Experts of a small language model: 15.1M parameters, a shared expert of 128 neurons.
Below are experts of layer 3 (counted from 0) of a mixture-of-experts language model. Rows are named router (the router's row for the expert), down (a neuron's output weights, with its number) and show model dimensions 0-95. Each number is 128 + 24 x the weight over its row's rms, rounded and kept within 0 to 255. Numbers have three digits each.
Before each expert's rows: "comes before" lists some tokens at least twice as common just after its tokens as in all text. This comes from a sample of Wikipedia text that the model never trained on. Tokens count by the router's weight.

# expert 47
comes before: "| ", "|", "(", "/ ", "m ", "km "
router:120143117121124146137117090126114138102117128114091128156118110118154107118083076139169109125151155082099110110111133106101146104101160123133152139148101136111107082128139091122148109125115123145144156136142139114169134099138127119153160167160109080165131208105091143138119123169103115140
down0:110114143154118060141150101148136103113136116119143108154133101154146137116152144139100165132166134088081116127159169142104078126139153129075152155111141112158099132124126129106129186100147143191123112110141153107125112129107091097136120117154096140123136148124122108138096103148156143098
down1:161132128160096115117133105091070090137158121127145155146114094177139127103156128172104162117150127153142119121112163101148123176202131115129149112137117109163154116177102116134102113114147133163128144162105147135099152153103135108119138101122125168100115117137092134154115111115126147117
down2:108105142129139117140139083152097147167153081158090136151106078167140127131118124087125169112159107102155161117161146129149099117105098140102122152100137150158121149133125114121118071124120143151144143111120075110133123166150097119154091119132164180104120133156143147110143101150131142120
down3:127093159110119139118125108125093067126149158089148130165108100084161105137129110151155100123132134107147118180113101093111077160155125161142157132099103142112136154142114176127138155117154122162168092120133133154107118158144137122150113138151170126148117115157089129146135093118153128108
down4:111128142117146122124097090097128105134140097137135119114157146156150125120123151113120118114126084101124143184156123133139115126086167141103072134088124106130128127164095112153147167112111119120144134068160121100170134164084146109154106114116138093115108088148110103125159136151101134182
down5:137104169150154160140115098101146086157151169130133113165147091199172119108127083169148128144109099132124181132107137142128104114153153123117153109094128118155160108121132145166120119172138126145160132122114106105140103091114114123117099160093141155145133106142133117114109089127143139126
down6:121153173136105163121147135114103138127134112117149162120130197160145116097093102116135142154152112194120105119175160136161109165134077136120158129120151184126145126115101132111075184129090149123116116120165142115124138161127122136158101131145129130138140133126117112150117149097137145112
down7:127111140120136149122124145187153119145175139106158137137087134140163160135098121151147109138154075108143125128148119106142163157112164109170166138164166137128106119107119118120134157169136134110159131116090124116134105142112134112137116106120155046110093149126121166126122097085121143159
down8:114113138128100161151104112135120152096160062122107142117101135152148103131130097150159075182133133107109134121076118120146131120127136134103089165126108137144125098131113124142144153109177108153150157110152072115141124138081116119134179096177099106102140127125153124132124103131149127144
down9:103126132100176118140108121162124132139109105170114077106116175127152104079127127116127127153128098158142156116148130147132120103145098163069145118131111148143076130101147156173103129091149107164111136096136124117145130086084142093121128101140135130109113119107157153156158133135124174135
down10:112149141125169156116133115135164129091173084136106119119131111120124128095192123076127114140123162142146143130168133161163122103139122142123085144142152096118133109131131164119139092112141158119138118150099121132176173134115128117135164115147135119103077084143145138102093170109097156149
down11:148121116091117096127131115123133108121135142186119073109116173160063127125130091112114112097108104149114113142078121127138095133143080135094053146134131115079146102109092166110131119145142113128119132141121104159108115148135106126132111127092137130107114096139160105104125135125151123161
down12:149116117108142121121146102135102102111096131096164117081151148109112137146115094117122160111125102146198144138112190131120119135096162163153103117126155140134141131159145120116119095117156124122156188167100111144072120118142158138144109136129159127122121093139066122138131099142104140120
down13:116106128148135163173102144160095138153104181100120186154115153116121140142151136125107182146131098154108117111129131135100118160147127151114148118123149132122132118142121162125123132168117120176183147110128117130147079145105169121133160169097145129120141156124155178146154117152151146162
down14:123110127148134135180135135136118126105091127124110127117125149116150108123146127164127148125104138116085135112147140137127124102112109179102174153189116167160136132126114130120108168152135118129075158149153092142114130090138128168105079117122078190124145164114092107161094123128137119140
down15:141110144111178127128109113158117091106172121146128127104154181132146171172161126145119105133119101128116104103132123124144155146149117104104083119149126144132147120152105103119118108131148145131148140142117124072151074145085109107141099150121128141082072143117129096119135086129089146171
down16:099100144154130116138119134131108096117123101101085126128168137127115121091138165183129148108176105170120177138156121118128149112130108163095096146115156091150116148098161166140164149149131106179149134127147136126162101096110134116128117105136132166154161146148144171085141141139127127110
down17:128123107147122148128061149194166112115148145139115119150120077117136131132112131091050132088128075140165132126134123123117121135127091157130110136150124080136148126178138124109176097116154128132123111150126154132143134139094087128152119146106095119131133131165111111111128127135133085139
down18:163133154137089123111113136105143137113125121133108155154140124149084161117139144152085084176098105096130172114108115113137101140100135128143123136091117098110167143077122136101091176111144161134107114124095179130123116158152127125154118167120166123129135172112107147089110146123125130087
down19:141133129155104132115138092140112109123137098131140166133145124119136130106128115131146101059128111133096086133117127117128152148149139104141103094134146124138093064103144155114110099144122101084094092165089114111114093076134163150100149094117116087147144135175135085135115156114102141139
down20:078123107113098122135128126132132149099167096119108147150140124117110113138170124139121132120176094166145125083124149116109143127141128117103101121128124120137132136116143175163141136078143168099092099142080102085136102139177099108175135119164139125127079148116125116127101079159101140129
down21:106122143112088138092129105125129125111199102154127119126138138125114097121114135198131117133132111121118157106150154132096135124092147152107169089104180157123111135119141166133121122101153126089142182134124105107130105114141150121116117111093153052097155153126122119158115143143121113121
down22:147128130105111175111129121111097153122118121147084181123099141182099173106145108156106063143090089098116106127081112135128109143127140119114092119126133105095137095114153125130090111125117154126143158080069152138139110146119144092119140159119122099119148133119091123119123135098127121130
down23:152138159127158155138134111140170128131171146101137171115121142145098121129165134196163147140118128139170140120143155136161116116068153111154140147132121122116127114111089151143113131131131174124119129082152122138167139087193127155125114123140122118115107152135133097142163149095124150078
down24:159122134104126135094108087123162119168139136115118135126192091149085161136131148120100125121124064113117138155110108119152117116091111161128152157143150151156128148174117127115126137114151119165118131085114124087167148141098142136108085164172127145136105088157145127103144128162135136146
down25:093122154093095102106149108090146147110104098123138127124153164117114147130114113156150084126074127143146128103148112109148119101097122113107120104074139125123144131100139147138082155149126141116123149087133156179156177169098082123093138133103130092131132120103122147146113160148146127087
down26:113166146080128144115140101091150108088149097126128125133126139108125105113135089107139123129170152116131147113159115154156117102155101098099126110110167119078162142120165141138132136070122109103082108115066101142116110133142135121118102143114117138137160112140128160134109101130168191111
down27:137086091174168126105121080135184123057121137176122107143104128128141108129140127104121113132105111119140120125137117143075116115140084134133086147121127087166146154121130123118153169119123113125170149122122134137169101125143115134120107126118137170138179114112138131100156107157106158157
down28:107164119175138152124115109140189125116151097104123135120112197110124153099106107151154103150116099081131125145151120141136127134123176144122117137151169149125142156115136122134155083123103128148170126135150093116174124187110117122100160144153135086146136142152121107149127154138092144114
down29:168140148148101118161133149071161108128122151102116116123166111133116129099114125191114106139099095096072129144157105128147121158126092159133155142120126175130154152125095172095130130146139162129095129112149119133162097121135133121128113115084125120099132157120151147134126171107143180148
down30:093077100164138170138143084108146124116124120158142136103157129139119146135165143169112108151151156167152122128090092134089137119147133140129134095134147130151135136084176132158077105141123102138157105127130131106122130146124084105145115128150089105111081097135145129121147161139183105133
down31:079124097133141114110127132139166132112135124172119109079155137113118138126125131090098155104086151130132136140102135130125079105110105155091140134129154153108088143107116180134135106115161142135136191135117117147154086154172146104122147149160116115142141071137146152136086128095103117111
down32:133100124137162135124105124128122093183178140090139131140158128123100122104159114173149135101143102138089095127170146094122125167134106168144175086093117134136130146134145147134084113126073133134127079131140114101112129126159140119101108108132140096156110158122139115104123143159133152080
down33:096082125129130114095115166105133158137134122110091127093118138113122172166099114119196104167100084109141138162076130117132151122157135134103118122136111106131125106156134148128125085159128112140115135083113086101137131130128133147131134115145131192113095118182138120151125147117115166104
down34:135131132136153103133124166177121121122130138158109153133132123123152113156164085137162129119120168122091112143129152203148132090115135153098146122146146148074129138137130157081127072119191100118114137112102130154117107101148130107151100147148135125130090127104125156120149123142116123182
down35:122146120129117159168125092112149114130148165153141123121146148119169182137104182126154103128123108090148111144172118140127127131153181156115132133100125114119163149215088140153172125138142129119134087154146110095150131128151149100148104119153134113167126128135095124121130109108145143108
down36:138053127119118094132141115154142097116146115112115151169136159179132118134078113126149121138117119181105147132103099166128086141131092145120144122136127139097140118151097137173173157123109128163124113088138127121115128118158134089145091112152120152165138110147145130149106108132162170094
down37:121151120133122114138146135109130095108181109092129090165133137115104124102163056134130141141140094095104080114120080151149114150116130130145137155117142149116108135076112119126120157128156129148135136127123129117201113158090163138125087139136146088104156127117138130096111140133136174157
down38:122126112123130166085117145122153150133110081175106123118128121105057103131136100122066117134103127185131101126151129114127118153132127072124063112160147158141102117089147123126175150144126145140122120100097140167157140112118113115156133100123121134126100124078133147137139131117130128147
down39:155087111173140169116136102106192127099107097149144149137148136161152146123129103166086114124141129141119131149098165132143114139209143109142103117133131115128130136137133132100126142122115099132146143092157160125148129101140162126109094089155132144117173099175125109130104125094135163107
down40:122146171191106138131161119137126120145167145116074145133105142128106147090106140184154135119113113147092132144147099115089144125113115138142085171122139126102133115153148150153163163160118128088114073150151115093152125151136115137133113114143139145150116091147151115102139103091111155155
down41:152092147105149116177123142171131060150171086138150169174093153131118137100151152100121120123143131114118152173124157110096130150125116140108090156138150156115126120115123132113122107090148135119165113142111103098171116150117120146104102116121134132122090126162130146108158088149155149158
down42:159120120125112107142150098129149122146168129142118131156117117124097155132103126152115149110117106075100133091120134066151122150138125117146173127104114124151091132126132088164169128150127138131106118140126135167116169101078120063137151098158160143135093146146123096089123111126113181137
down43:111087116137179155152139121103163150133172097154133106133138142116126155143144159098154123136180112156119117121111120111122087125147127147129099139116158149104127140101105125154138148177121091169137139083132113137148149149189141144119066116148124091152172101119154144124139148106146123103
down44:121172107149120133117142111185152125110184123125085133104111146138090121140080104110148116162135103127175145146114118129114062130112114118138130116148148133109127099155128120155147121143166176141161148099107102123115141134164104121118084149163180152128102119127123119119105136085098123148
down45:100121123134120100147137096102128140145124117094148174146164133112106149123169132120100106161131109112101120115117116158143066103093160121118081131153160109134153139142092121116139127112177168155168115111126136098182118145151109103146134116095149148109137175126123117138122122125146160189
down46:125155148129166132131128139126186099135133138157121118149106131166144131116119159133118160177139123111134138154119155111133148100166143092116110160169147151159087167134142141102087093123144174140129110127160126173152130161192132126138124140127134096084109136149119159121116142163152165150
down47:167114153098143130101139115137097170161129134135132138167117136183123120113087153170111132182118088088166162085124103116119153187121175142157115121135126135106140149143129157097142134118107147102151158126146151131148115123116106132118116139125109110138136107064126135145114118116086162125
down48:157128155056167125133121146111106115145102150138138125136135140139114159107120129134130107126098097137155109151149099136133130148151149123165105180077109109137155123098115181129117135167138106125116097143128129113184105136172095166124110129107176095122124085116110101093154140108127146149
down49:157142133126100143122109152170143134129181141118142158093128131141162110157136135139129148155122093124119135133092147145156134102103108094095132159149163096147123106122130114157151118126135139078161154086112143152128158132154083067143135122138144132082098158118132113178172117109115121174
down50:151114117152176106180154130144135161132136141173137126113144096126155114122096110049135127101120144137171129081131117144114139118138131160090112135148123146124131108135156130124121158125119084127112149112141136155124124144169147161162120105163156190094128130145147134129134151097154082162
down51:092121161104134137175146169123121144107115162093121147104122116131134164107163128169131116144094133146113150102148086100163141156138112131110158093138143143146130088151122156126135151175154097130084137106154118158124100101141152143173094162116144082169115137125134106117136131095094128154
down52:103134134126159084098137152110165169128138120162136127156083149144095141085134147159102151137152135135105136131124172140124122114123147132115103110143118102151091122140139114159105131112154152125110139168099144087118092135086080089126111101123079145096079118099114155122124151145074133129
down53:133128109115154098156147088118117141106129120104118125143144124165115127131112127103153138175113090158116114154095138160213159125168153132139152169115056170144137110132127132136104128160151142122112121117160093119137132128118123153132103137097103108140089143123192106130147119136152123141
down54:086099127157089087105116093112099121113089138097151146137118095161166129135138137128124113151091144073133139122117165151154096139148142092111151146117122078156115117150114104127105133106158129144106164139139110147100158120116123103126145104120150148119081130128142132137150078175097094165
down55:099176115103144117137113117123166109125124139104124131128140152125113181121129151147130128133141088121112078133152130138158085170145156129127077128112165092136110142142127102127150084102128153101124137122152152107207114132146129069142126155160149112120110110152167126144103140167134152136
down56:140167140151147146111116114159137122128131112091135171128091145150085161077087127135147118133131095131127129150134102126152144132083155143131170142129174128148130164086146082110122130108126104090150133125133112141153094114187175118131147149136123094125157102117092135159118125167157152148
down57:086110114149104130132101142074123139085133123139116162124152130086137158111070088123121135129091118094151095138140135132109134143096135122116123112160137141132105148115169152139145139097049130058127129120125120110134111113144105151121096149106124102103104108109103095148162127158132156134
down58:158132188128166100135114115111113158159093159161120127099123102133142139091113147136114164148148113151134149123153110104126124121103108159126120148141155157129107095124116135117128158101110139140106108150154150119160152145133094123125073080068110127137131131106114103162150139132138166054
down59:103107133174126139136111137136147122162126125069153149150163138143115144139138134131122139156143117136119162139140161181100132130130128179163081134134115136134136124142100114135138120142129145134121166106140144175181158141123147147119096091163085088165112150154074173124147143109155107104
down60:113106162146114150190105122118188146151097140126144161142117156109171116136138116150120117148140098113126152120136118154142180072125141130077158090117144153164123107127120116193124111123137095125115137092137110126174091152119087149150116133111113121122104120141089130139152128132144138155
down61:122155147138163122132124151131166130140145117154161121165116100167134155122128146120115114187146083139109109115150164154157146133191131096100114109127093120130138139096132130107120117167141155165148182117126141161152144126134134137086115115113129114139130107186103152132155125153195132121
down62:118123133136184108104149111111178118143129124108127124124131115159127152108112140128154105166144116098095121139108101147193086130159159159101136127097147145127118157128101109141139121158145105156116183098142093186177127131118117121127093112094116102133174109126132157134125141164164142122
down63:113090141148158125140103104154132103158122109113103136122112110084168122143153152114092107146115151139131176061118157130113107138092137139139143127135146097119137113150107124125149143066163124133128158121124092078097132149103115155165132142163119118105096160069133154113133117148154100142
down64:101093136098109163136093099104132128156138114117141171096149155145147137139116116110127157146163070139125109135147134148157101146161143164113151144111155141114104135150130122127147077137163138076117127085122122144147114143117099137137161112147136107072106100139127121122091093165139189143
down65:087111119093111120064139092120142148150126109132099148114134151149152130114114117144099164131121109203148130111139154137149106138107098134135144132107156119139120106099147160136106114140193154148158143112085143112134095148128095096105109106125131150064109121146094149114125162145116148120
down66:133116131126166130150113108147111129174131144189095139138095140127086121092187125122109148124131147139168123100133108127088089107130131162160121156132129083152176138147124134075155151110142137166096108143131119121111136137092133176120112157163143132134094180119131131137102107111143114138
down67:154126107163113109135127119138071122113133128115161128152104114080184158128081096160097086138111124166192144087109113108148114168113125139167107129140106144129134164104113169162161110129129145129129154135124106087134150125108135158148120138138117117121088127172123139102116133110117147148
down68:103104118092127136129119113104158090104108120112084160103146168143113072127096124135123128121134135167145160123137140170143136100099129160136111103103162132119095131122126189145131143119100114149171112103143160122141118156147100075092099088130141147116123119139171150110090108156098150123
down69:180094115118118137120148144114132126096128097143141147159145166147134138126140073142110126111154119159127152161126156134143129169172084135104121101126121176123168158146089131125088108096155125158129114146107146137089115127154140148097137088119117134105183108146115180160159149133118111125
down70:149109124121156143074094124122133164139069129176114165124105133117089071135144120086162114108094162119127094139138123185125133140151098137147090124143112093118138140123115149094153120170113109109162143121102139133139111097107103167123118087088141128133149108112148150134139114114134113104
down71:119135106156140083144135152134146151126118130132138085121157165136147135068164112138116119131138140130113126168191131079126134105118153137137175140127182141145139103111125119128127167114148193196132139079149129109171154122127145136103121118136106130155136137154139138110121115099165124139
down72:105150088126161094130088159113123123150124102137137143103136133148102139093136114102134128153087098192127126101150124146123127134115121142112095116143144123151146146077158161113138123180154121126098141139085098170134168127139099156121097113057151152106160150147113104137145140141130146149
down73:081106133124125124166124137068144119135142124126136128135171137166130122133129122121108112103133088131109116134132155101110142084152118094118148152100111113120131123140132214153136145103119159090103099115090099105130111145146110078135171160156121110124137144125122100061126115148093129144
down74:148127164137152139117122130180129101119128150108127135148136156148096119119127143134125122106163101098161120104153145165131074162143128134128090109116072138128167139100110120122117115107112143118076134122152141116138162136133149130121111139139121092090077125107115160128077150104088136052
down75:128149161129124086104092125134111111103172148104141139169124109124121147114106134141132143115144113132113106135162127140130123129138104109110127149112135117162133103137108125093112044153170105127105122157119138104094115091126125100118120098119186127119093144164112091170114171134155131065
down76:117127129119130130106154108129138089109117150141145129140117116143145151102145153100191132135127139134137068128144122152139125152123146130151176089171164126140105121075154151108112119134091153136164139135125140083130124158078123109136120115127173154105088145078131115131115119119097094065
down77:146120179115149135123124157129100107108064176112139137153125137151079138141128074117127095103080130109165126170099095137130119181127134102103111141108146122136135162123137137134118151143117115096154077141138149131178153149150145149113115150087176114143132114119137115120122141136127153163
down78:106136118070095132160145140152104147098145072122115132151136140059106121137152097121122128119142125133136129179146171105106076082107117142102139097117122142070110138130149138098159127142148112091126127105114110117130118128177140137171142160110125133116145132132093155123141098125094131103
down79:127152136131124123139123145115147094103148089089159108117171142116113150130144120084116134106131098157116135157138129179145074054131130096108113163120141133137139091189106171149137153166124123103112136100128121192109152137148133147121135136107145144139085108140113117136144134099136126150
down80:140108104110109124162137096128142116158132156141148130140112158135111100108136126117138157163129130094155146139119147105126088102132119164133111104109120092140146146196058180110131124118177167176127144114113148110126117152117127094141130141147148137142119133090147058146130131121086144136
down81:099106126090118076126107129132149149120144120069153081124155107150148147108114108131134124114113126139148124142161154126143123125149135159129122135133121106137088095156152135117167130103097126138132143161114069124115143099107150098098059114089135143150180115098151123139149109137169161094
down82:118102132156151129127124096117129187162122122127119118144156184112112109139156110107107164148149086160135084127087114109101149133113152106157125083129136093118125127128145145138088114121097138135150112148092149113127088165128146113145138095126090141094123117204115117148134108120103146166
down83:105109132135063149131142120118153077137164109103115102144122156121124148133124157148150104171136105104136119151143084128154107139152163136097156110106114155133128154102100126160143129128167100147162149101143142144147075138120147133141108121115083136137175060162143102126105140161136130110
down84:118112110111136115132122178100143103085153129127156143126135139178176151108114105177158149130145108163122119124136174116093080109112136128096129132140110113162158133160151158128116138135148109139114125158114118088138161133139142110088097103149115063132107126171117109184135128110102127118
down85:145154119100130163122157153141168130103163119116134127135102207125129144143118154116164101146120126162114123112101121128153168139124092134081109079123128149085130152093140143153105112122166105116108115127110121146091133092135129114115154110112088105134141127116137111174138152153145061117
down86:156106142149171148146130103123174121115094105141111124113169135094140129144157108149131150110150154136117116141164151137144089119114131102108163133138107134107142091143107129170129153131112143135112147091095135050117132178120138087094104128165143120131142177158137106098132153091159123106
down87:138150121145134115094113115088134123105140123084127127124121136135161110144093109136141119086114097137156122153182148111139150137117072109120154111131171091138114156097100157123093134098124126109097100110125101080125120126128119133101154089093116113109112144091142133174129181109114137066
down88:117171106119181131137181127092148161115140163112141149140179076142151128115101111115164117161137102133128156134142097138121125128191163138099074148077165132124113128103132138133138147136119139114108106130103115127151117155112109135108125112118123108116155093172107140084132152143138157118
down89:131116130104108164129095094139149105114164050097141107134087133151138142132123143153143079149114151139151133133156142128130164094141129149124137129113141132113154123098142119097132114143177140129096146124118105111170196104116154121134103069118120129114148144146100096075118117137156114111
down90:167153116127096140169125165138119100124119116159138079110109118140118106136150106114150101140097175112116135146127122137144188102123077117165135116111117085145139122068111117107157097134116157170096140147101152134134164091133126151112161127124111117114156165111123120128136075121152093125
down91:111114092099161133150129162140148131119113174108149122144123133143117149126127146191133154115075096107105155135160094114112147159081136167159090122124139103123144124154115166145117110095158142124119092150123084104155087107131097135100097144108138099135154125129121128134135168172158158124
down92:126109099133136113129149106111166090134161117131144156162119154150126119103126091132094129121172138139144133097174135115104089082145128158127142148105141144137134091154127136154125140158109141141110107152116146113169159099157175159135131099142143135154134159204119079111098121113145163110
down93:150129111159103131153095093134169141145165118074116167127114143151119152173111138162157111149131060108130131118133150089157126150146134128106126116128097145136098156146094152076147116133169150131158138137121104143085146115101139118112132127091124118118168112156156073130124146151109122146
down94:112168131095132131105178110099184100084143124090114129145178159171128140111115140152133144142109105104123101139139174113108106127129151150120123115097165137131167109110136094087103117140131103110180164119137119108162113131129145115125062152106126113119124093139147101119140131159104114133
down95:162144136153151148183120113120151091120147165136150111131116159162102120141159147106117114114140083149127142143155135142136128132149131141109126166134175099149138116153108103165096141110134130123119116138109108150146153158119114192110114148119130138143082116177135113072122136107203111108